Below are experts of layer 16 (counted from 0) of a mixture-of-experts language model. Rows are named gate (a neuron's input weights, with its number), up (a neuron's input weights, with its number) and show model dimensions 0-255. Each number is 500 + 25 x the weight over its row's rms, rounded and kept within 0 to 999. Numbers have three digits each.
Before each expert's rows: "gets" lists some tokens that make up at least twice as much of what it gets as of all text. This comes from a sample of Wikipedia text that the model never trained on. Tokens count by the router's weight.

# expert 49
gets: ",", " |", ";", " and", "),", "-"
gate0:500494532487457516514486503486522490541488503506505523526497501505485532486473498486487494517495533499524498545441466441510486506514557531524550474486525468544521466500532518506520486492448497488475461501507512454466517462475510487531457506509491537525555482497490475483521454482528489515474502501527497489457537522491509505507480539495513515499506510455487496532469489504518540504513492474499501529532499490489523498491506488498478509520425482457513512524517482489483472479486487539488497506541489513490486520458559456513497499482464540459495482500483513509491540520460480492537531518457548472493478499476558527482493512531494470531484491490521499536469488514450506446519518488481489496498457475541501463477468546527506475491499515498454539519462523491479509527508519
up0:538464541483441531499491425475514510522505483527478485482530536510500486506477483491474500509480484452542494532471496474482492479516526512473505481503477477549515488487520495500487490485447514498491450481504507489456502481445520517526495531462474523550504508501583489508525474468538514529479508504507449534503494540534501485508522499481532478515479499486493523516516518482500542537499492500482512510524496511496529486534502489554501499520461516461534512517507482495476542462474463481513498513560482518475463520514513469509515534497503555523520513483509459514465500507468524476520514549489452494510478533477490484457494527494508490528451486480544490504506499498466495485508537503482500510487456529529508477481458511515518512494472518512431498539498493519480504500537518

# expert 0
gets: " of", " for", " with", " by", " to", " on"
gate0:497496567487523513473506510472498488454473494511482546492472499507525502476503460500509522508479474460506492500487505508524526496485485503461485499523501528490481536494528493504419492496540532503493538504486495533487529491485496447549512427492487488485529453453535485499458506461498539546497502522551541511513495519460509486531489519494513502500481525533448440515509509469527496535500522536499462501508542482494465528475529543512551478568478505504515474497477507512468483485464482531495497525480518485473535506497487514471490518489508494510486489512509515449472507466516498513446490462506475544458491483518489498468512525513483506443466501534537476518484490485497506500508490507520506463521480519460479499518476508490521495531486505490479489513553496475543547516508495
up0:474488493508480520515500523533532483484465496493497489479540529514482501472485513515504506501528444527512497489482468528497503525535495524495518493504491566494554516477533542527470480485457535486474485487482469507533526465478459501482532541485487496502507496515488513491440530444529524526498498516490506521547507481494433500485504512488508486529523500516528493482469500465506468534519506521489493536481483525423548517472496499525462522535545505491486518520529501499489549541459515445487479541515507498510540517483496475502526497505476508537515472526524514488495476466523483516544506502485484507497510486448440513467499500509527494479531494478538516513503488475464509495529525468482444521442523506499491467521481467464467524515484518499519467535469456503517478494527496

# expert 33
gets: ":", " of", " and", " the", "=", " at"
gate0:491520490506498467459482495511526488527522508485535468472500547488496474506473545509508478487459502540505499473521458514488543490479450524486454473530523504544490533476498513478535528481506463533488483517540466514489492486526491457505490500521509511478508467525480523496523495539516495517519501517501488501556500478489529488487539471573500523501531516518489552511523502506485483468563482501455477455500500485504513518482469500485468484479471500456500513490542488488446504462505459466543502549468501485494479477504457538456510522514522467506533484523451460515496561505494543505497492511552491485538473499465526486531504510465508446467499501492494490537532508505525486540524506511485500463461504512440485505507519507505481493505496509515513486506485510551505516521531474
up0:513488520518493524494512491508499471482491457501485531545509533486513516552470490484491535500490457479512516540501501487525504487486549497493528529515505515490489458517517553491469523529460552483516474457487515489489479536487456533514547461514516525517537505474491519481477488500492509502488502517525536490515504505567516509583499499423496486474528483492534440508510514509481491497520549496470468556501485471543517510578493496514507518507518503507481488529509489547515484480511488491522529475520508513499489475497494470522508523506474527487484467472536489492495497511481476467473529488529484499468508482501465522471516485541500488525525504502492496469495524503476495452491512515492480488489501481569482418517459497475483501512520465487495513491571530467481501501498510

# expert 40
gets: "co", " do", "lo", " no", " No", " co"
gate0:471471520569518472498478505502483477526525489535520513484473524472508511478512531499485535531500477534499540514459493522501456481546490454499500509513511498468519451498489507505514472527504544538492530586472555522465473490514493483489537498496533504471511500523480519525524502480496478501470503503465494485493476539469484475507529504499531530503489518456522503480509501507452494525513499468528494514469499482512476462541487497495464487493555524523496474502487514526545528487441500500516533499515508467420500521491446537503521491491521490479498482490487531489525455465493461457481503499491499494513493472520508520496502549514500479510450537482555481512491500520526516506495548489469483505477496522513484530510562523483460456473474485516529529486493504509476494466514484
up0:515474506524483499497469521500455476480495540475495561500461552491520553452496507518525472507522514556469529488423532448455520445476459483550511502529495501461530450502476462494498539475494517504508467512455512520505488514549544461547496517511480540449498507532481518518532504497519471479490484528511477490482496494498449494492510481499461513495497495497489497466480493483500479493517506501537488512525540541502462515531485517516470497509526487497552448513515509457534487510468465504507538498523477532468487507473477526512539482512517509462489507469509521497515482508492511495519512504505472487505478492514489505520513497515491533504476500488549520478516495498516478492473574467481507493496483507488496557463505525518522440517487486494519540497488502505492492531482514

# expert 17
gets: "n", " p", " M", " N", "g", "N"
gate0:486564528524494484478522494503509502489485512508489527513522479515472567483494483484526510501445504474510542499538511465507512508536503473506509500469443508519451481439529464488516511499546473521489482467481477506552479508485496509473520473492546486495516509481507462484489534500489512467494486484512497507498506473507485531492495515455513510493508516459517502504492501536490500546486488564542526513489494554546510503466488499521502470490520497491494488456499526538527513529499444508481501521541447510494539505495521507498488469510481496477489467515453501543517499555478539489504457525500525502519525527495507495503504480456521473547525501492515519507413499493489461532527506549481475462519470509531495498458492550492470530456527507516476521475477526488497482482522500
up0:469553523502501495507543481545515527489440523545487526507522493481487548512485477494536527476454530478525509495465514464521484513509507483487494490524455526490461547448518476507532518499516487535540499493473473510479509497497488461488494490535540494521489541466514506476466510525470496466485537499520532526519508483491487524526511522467541492508453482517461486467508551534493488500478485523543477466514532563507498504498514502504478479479543491481478495457502524526526492513488471501477499515490435498512494482491506501532505509459512491474518497504485560505489501558493504505539503473482463493514548533517450497474506518490513486477536469551486529470474512475505442528487541524511503468502499499542515483481488508505498494460505437524492519505521531511499466476519492

# expert 60
gets: "u", "o", "i", "y", "a", "ka"
gate0:532501497497510504538501483532502496515488500528563529520514506546544470508505507523470467550515508485457513522548507471514468501482521531498496526461534497459535500517533505532473458482490539439525459514507490519461532499480458520482499481483480499487466502524527519468475533496467521471498521500485482511508483462524538547488511498530491496499476466521514505485537474511458491472544505498457519496511516512498511484517500501483522517478497489511495480509500545515455474518519477505481485457518445482483526499511515516484535453561452506529516483514509516493504511495515451498479514508466545536450515490519505486489505518480538500490528480447484500435454498468475494491520492524487521485487524496476516432509465537518468497467501491535471520552533482492476505504503499
up0:524484516491529491509476459523487510487524522514543509475493476516509445467531500529496500516503528486487515552538515513489473513469451511502435563495545499461517514533538492540510502480487535474504495494485484535471535505507489540512498476503460505489545503534521557477470534494455527503503521462542470470494469465525520528515505507525505478447494502522499511508520493531498496488499519482496511538489509502492508505516517547510490491515547527490490471504501538489474467492512457484512483488543473503508544472521480506479533460530514438513495502511503497497510489514541483508480501469522491521458523469515512547490473531490543475528512471473510510481485483428476519472521495533476508469485501474482509472524464538516479499482472487525456502525526456555485479537517514

# expert 1
gets: "ur", " as", "un", "st", "di", "par"
gate0:549514419509475513502507480489509497479466550546488533500461505523530535482518467478490488476509499515486474497445447542546498481503521472505482496459521486500528512490498490511503481506492506455525506504524525474478495508519481492497489482516541467480478501507549480532521506511469553489459521481537505488525493499511486517486500469466488491514505497521475504488514462486491488506493485483548470501511449517474491554493532491489507511496489492500493532512533490558507486515503469476506502520478532504522509480495491515484503507443515488484482472521532513550468476552480494526546458550531499472502504513493505491427529511540497443484479468499551469525498523484554472474478491552491563498512494500488508506461509495515481495522455470524497494492513471469502472486463474
up0:516548483529495496478496527504463482491497449512472478503503452492478494503490486474511526511477527470485523503481510443518491490516515542513490469502491485487475504468504479507500534523527496482545510486525513509499526529556482479486499504481473495537440541516534498492507510476533503488482490591537547480508487483550502477517516485515511519501535459545534492505522466484504500452476542463469515493499464515521535505476492502502471493490503479492512522467508459515504528519503494502497487497453519446517571515494483501511495505529507534459488479509476482515523493522479456514464532501471469488514507499439454497510487466489560478499496533515532503481465500549464478506497520506522493478542551483510485558512499505490482517482458470506534478488446493492517504506507471

# expert 21
gets: "t", "ci", "it", "et", "ur", "ut"
gate0:445504511517506470497501542466515490482519530501530477494539488449477489481521498462523471531474466513514523518556506505532478544529498443480496456456520539500513525501499499487495452490507476501490527532483500510465536508448515487459503454504484463466503503454464511510464511491499509464521510540496482493519508547500468540492521493492447502479526531536528500473576494513533526474512457471512508490491506450474531504524541483497478548473523533526486480445494506494504506539514519474519517476491522488522480505531485545524496484489470483496531519520542500510494495495493484469448481524487473536525527460449515517501491467523474533478525513469507464526494500489534493502519497517471519476509495530464485502499521476491469483472532487508537505510505508493480513474463516
up0:491474507480496551494474491563490508514466436540509500496490514533523471474498484544516485495487508528497476507478504497482483457493458516529526546508519538502529486534526505505499546535491525491518495472484463487494470489535558521508512534483477509539446509525487483463476482498529459558470491485535502523487510534518573497521493521484515472526462516464511489500465501502495480457517528517513493506532529479469466497567486467536571488537497492490499496522512482471500500490493478515464526512537496524480504502530499485492480498465496501488467475445496494498535496504490515503522476488501453493501508555538491493513475472480506535502519515504501501496510462518497533499457506495581478543481488514496488448484487505514544471543463501474487490489505497506504512509484511

# expert 47
gets: " was", " is", " and", " had", " the", " has"
gate0:513502560536508493479478485483532439466493494498480523498486495555491505507504537451512493528522502498490541545468515482502496511470471493482494485450482468491552482524509497457518497504480482487547495474529532486465506471485514482523458473511488498515508495515517486516479494500485502492510504491504483482482482497496510535517519507518505460535494498464490512475487492523495515511482497494506465498522489498536475548537491479515518491502536497494449484522520485507496535504477488482505532490496487496505483559479457520501449494541519477458488532483466517584481568510445515468522517514487494536481544516467520443523490526547491479490457495513495489538467538535462521512475497519503540466488521503515505469457513466556501516493503494490467456510513478533508540480452488
up0:518483499463530541504495497525494516503508510500534490498543533463526465509482477506456494499490473488494461491520492509519477482535494546522530531550487537484473499492493468515516482528513522533478492534492462550523495520495480479496494499542484508484490489531493550502500522526504470509476486498512478476521553466470481466492555455503476510481492486495483516535500483480504496501492489491461520475531524457472536487481519496509483509506492526508508523515496518504475500533520501494496483518534509451550522443502538467485555478467509497498496475537514534438495485478528497590505484486498505489523476500517454497498500464449506526508540529478496500465575518480474484475515480461485477506487474493504484494570494502438509493518530479510494500450502518496526471505501544

# expert 2
gets: "ed", "ing", "ated", "ted", "d", "red"
gate0:495516476453500521546511447550491518506511463485473486460469528487489513549481516548501494448498487506512521508517506499504507524484522494482526507494523478514534476483549523473520494516465513469494515507480511494497506471520509516520511555547519484502502502520458496479522499479507457476527529507453506565508476553511541490487505477481490484458481507500516477484532526495508499509463475540497510504528473473541452525518495537466484558473520475515518541522493473518465540511494510504417486512541497523489505546493438489515480485526524551522479527474489497499504440498466470497521495535514488510517509498463519521541502514550493469475499505491509493529489519499537501482495486501477533475504547436519521482524497493495487522486492518481498555504484499506501474507491529
up0:504473534495483491474480559442513496494530485525519529507539468519535493486508492510460473551486494510550468470508502506492453488538548510521489548509482495509487510483501493494548481476510541504468480517467518520514467531512547512483485465496486506474507470474539503483482510511504505554475469498504528436482519498501492506500466506517507483523531481497457477499487524491488493477506494452511490516487518520509502432452479496490504523499482491524508451514504546467514484527508489505577514498488515486468507469450514525492486479517446490485502485498518517495490505496540493531481493454509460516491492540569476473481467485487512486488504482497522498563500467463462512511523483501524467479505472520487472493501481494495451484539515527490473488484479502506548546499439498

# expert 13
gets: "s", "o", "an", "e", "y", "es"
gate0:509495458506508534489545496490522514518482521545501453511451462500501505492534530523519464493497530485463486497507511489512485462478534471468480517487541501483461506438510557513430545497488495483477490497510507485467497515555520505476480507500528499502464511525503515527512493462501488495499541459494496509576487516459521477485495509533509528521496528452541509544503522521465537467531484534495438531484499473524511506495500532496544479465500479546517505485490500488500527473550512487520461490528510491497484502483466510491490505508494525488513489560492519523502491536465473496511462517521493475514468475500538523485522495517495525534527496499512513508528496468474519508482530462450455488482507470491516489484501519422530503473509526548471530474507477500516505525474501
up0:524481478535508479470506481478480466485497476501534528505516535487476499499471470461487508513510475479488494514515520494487446523489507503506499522538512516490508486524483494522476536526511529501561496504474503478511482508522494442534471492471485471480518506492494532487526522485511487535526504538554510527435504486531484539520520529512505518458483468532499510520502545497532471512518473504514513504564460484472507448565550482541538511498482479507540483495473481460497481544479566521484519506484490538450513489522521520511520477449488465494507495480542484532519482447493509505506501505501505492518539521488523493494509530475511477484514445478514495480444479477524484484527502490491549516511471523492499514471466481509452485530495514457522493516472555488522506519538479

# expert 7
gets: " in", " In", " of", "In", " on", " from"
gate0:497521466541516493462453522474508510519494498484507462500500499522497483456482476546508510498465508501448509480503492505508549484476492517497514479504473467494518518551435524549514502544513450485470547479451496461544491521513528500490517475504538508453494498524505468512515539523513529499509486452528531512525477531489500488502431532504481493522490510507524497517492504468485496529463506490526482526486470549452537497516501513490520490506518463484485518481541559535472483554495552457498494514481523479500468485509449487516489484501491508499486499552494536525497485481527491486526497500473474520489494487518525479481539475455471452521475530535519527497491476458524495443492498496466524523511475497502504500505512525478535487506504440474526504510529474505462489492512525
up0:517501488487519525473489484479502564499487560506490492459545517481511483555445477544517497522498484546508472487502536542497505504470470511517515477541488502543548544490548539482494510523478507486511512475465505488509511527496500501529530462544482518477496523502463507496473494493521480467522451489574479523559453481527466526529530500503517504513513484486515549516456520534529475556496517502514506493528527498512526526539528478498506466470495469484505520514508506501481522533507480476507542488574493473476525546484490488513524486472491499524471497515448472442475514483488510501538505542502498478536522471521505497506477518511513461472512514501497529518491521524520497501488520493473472523521531476470517497481512502483502475500470454484506507487504498532523505556492499

# expert 51
gets: ".", " |", ";", ").", ":", "|"
gate0:468490489468511493528515477512523493450541520471539540476543536489511503498516485484478479497508526533520459494528515526548476511538486488534504446498488479496511473487477460495485501474514456519478489501471483479485501498454519472534492505547470548491514470470512533461506528505510557547487493508481524482465499518495504509505462530493494501525514522494481493516454477514483465502510496517524524451530465519533528501492514489513520492498487516550473478517515506473471514535495464512565503443482496554492446555478499485480472516499491475509498533519493493506530500498498508502508478501474494482530487474495515557469525492511496504454501509504468540502456518522487525494505469455495492523506482483564518495542504521524533490500538499486529523551504489542520438524525512
up0:500494523491493497502467463484532528497500497528491480511575498490487511482474499472491530480494490513499515481515501540513510510486518515533484487473474561480500477477479460489488461489537483500487482516488497490494532498470512510512482528515519505439486483461525510485497491495537495533527501504476506510462501467488546462532494531484521526520544482509457505513469460549538491471488495505528527509537470498515519504468482471485490524499535537554466471475499506495492516521484491509518505505438493497466502554549434495490462561480502513477524514494524464470499493542470535458493478515528486473515486509465538538487501437482517495427478478473498498509480516514532513477500460477469469502505495471524483474514479511455538506521552494534489527506526531484516468503523495

# expert 43
gets: "ce", "re", "ke", "ate", "ci", "\""
gate0:516496515547468454501519513538480493476469491518561489511520521471544520490497477505460487486545531479530462517516527497482525515509515495514464491507512523512479516507513483497484470484500461472507488520510495498536501434559456523490497537520545505498499484437475487539494480517524445488479490469491512525497520485530548497506510501490502542501494487475427498505462466524429497506484515473500491521472556573498494521544565501513482481506535481486469503459489498495473506480502503523506523476536488451533477483509511492467487451507498484481499491514546495500549465514468484509528490487500451477463499518471496518479527505486507506476512489501463497482502493510504485494477465443521487500494499516468491511535496510538519515517551531499514525527469505501492492510524502
up0:508484522504479454521542553536523520512517457512502484536483508490512489487476532532492530547478498510482495470484523492530504514456517491503500536520476507522490452500493497514493494531493485469533472506475487519518502500517486528508466502474530513479531463475476495551519515487484468467524543501505514536541546504540514482497538520476482512503495478482449530504464489492483522477469491498479491519479494543544470515563504518506493490546499473496500512421534527480445533504483503501487512493500508506499456447494510490481512497531483503490534542491549514453506514514455466472514488477496445477515508541464479473520503527520534491517495514495471495495511545530493466476567487500535471542495474546465512518472519490519509497464507535482504530491493517516503529540490533

# expert 12
gets: "s", "z", "as", "n", "á", "r"
gate0:541523528513515489516479509480514470488491501541509455472500452490497489468546491500504538481474494476510484510554492546482467509510517476474476479494467494468518465489487474471495489472445489543515489502504491475513504465488476551523508495524496453528501479551425493503512530494492544495540531500491494500529489450505513497511497465539545504469521502461512472494512509481514495469543497509504532517545463506530523460554545468505469493491478557489477487494498510492464451529520512484494515467506482469534518531511514514543528479495465517506509509492531531542517536523496450457495504540503505517508527511492485518506475484553522476505500497495475480526493509507546500520500476507498490473477520491488474521473507512519533442485484541508468514475528523483481513530524555
up0:530513490490481503530515495517477487505491487497503492514485513503492507489527493475477474546468556521502539477495505493493534467487509568484483464504492515487520481549524483517473501482470474547491497516504495549472525507495488539531424542492493546534466469522510479481474471461503476498514489485480521510488453525498507485469467496523536456502495474500483568496489458473503504464485462517467551473468482524475508443481479519487501510500529532546483481517493517493494489527522497502470548504512465548497492538489533475526477526512487529473546485504520479465511511513499505512525497456498519519513544527519448491525495510507518473508512503505520508499508493486511505443515491481499472520576500512488519539499531530471473488484495454486484476491450510469545468485478524

# expert 32
gets: "s", "ation", "ment", ")", "ion", "%"
gate0:464513510498508487461549454492524508533476502499512526516513516489461494479531490492522433476488514509499516463540479515506479486453510498458489487503473506458459481541484515479481475494502467516550498474533507491455532474491560528525527552536473483513493496474511501501519477503528480523470477475497515469471487501466508512463491489499451484449474471468485477537494539492491472508499526526492480509527480481510521492516519510497530511472489525473484506514508451507504487541482455484499524494493498504499471476515528433550520511524542480504515529541515577524499476491528489461494517455504504503504536503491499447492508529523525510532536489499533502478487511490510483518487507514489469479498486492495554495499476511479466505512473439503466479495504504455535446500450514
up0:513497501459448508483544477516479522515480451492545514500497506473472481507514534492507491534472526524492497466507465452522559476461495494483519512496497491492458533524503488539482501493508492516507461531516486480485489526533506509480568506499541505534498515471479485501515454537477485478520521513491514472529490476495482500498499486502493495533502499512499500517493476467498550490568483514461488520470555548495503517471467472460530521515503508522485545505524461476470436495529498525475490489493455459533502480503493480488504476496507493518532507551529476457510508534500533499509501452521456493515523474475472476526486504481498460520497439540510499540460496528474492497501512513487486499497495512419521511497500472488511471478454467528527531495508474459542495499476513

# expert 54
gets: "ri", " Ro", "min", " Mi", " Al", "ro"
gate0:503466468490514480514513534537468519528526489494524503494523519507452508463487539507482489480524495528510481500480485484485516493489529509505481538480497497498500496547495456537490499551459484526443495507468458485504527519510540495443499495521525471448550450502485475517475516534535528451487490495497462493543484506511484527494526490517467543524520426483494529507493520463494491496482488495513498552488460471507525527504531490482455482456523524456463474528505457551502522506496533493526485467526481490507503516509510533528509484541534510493499473491481500503491509516520526519469534496505510511470536423481517515494473459479510498500521530472460500507520483484490511526495457500463489506504483505487478497506491462517483495472489526494501482502499440489469469489420495
up0:485477497502513528517495502519449493532501498481550496475558529526495516440470527472468494510504490523488454504483457485516519501481514506449517536515550492518489465520538480480519493552494530499435504490505512497519491505503521480481481546501466459491519485496477491516459534500523491484477504528462524472537527506506459544483501495537475549495531443513493529523494499430501479548488479475496503517507466513498502496501534505495491470487484513454499437503553482526519492490457512476494512505525500473541495507513518512507461504538508473471474521505481483483496495465481516512510536485500499538463542446530571486507454502490511508492498483509505483494506492525496522494508491474519483528520441510502505519491444462502473509499508500507542482495514507472493436470497496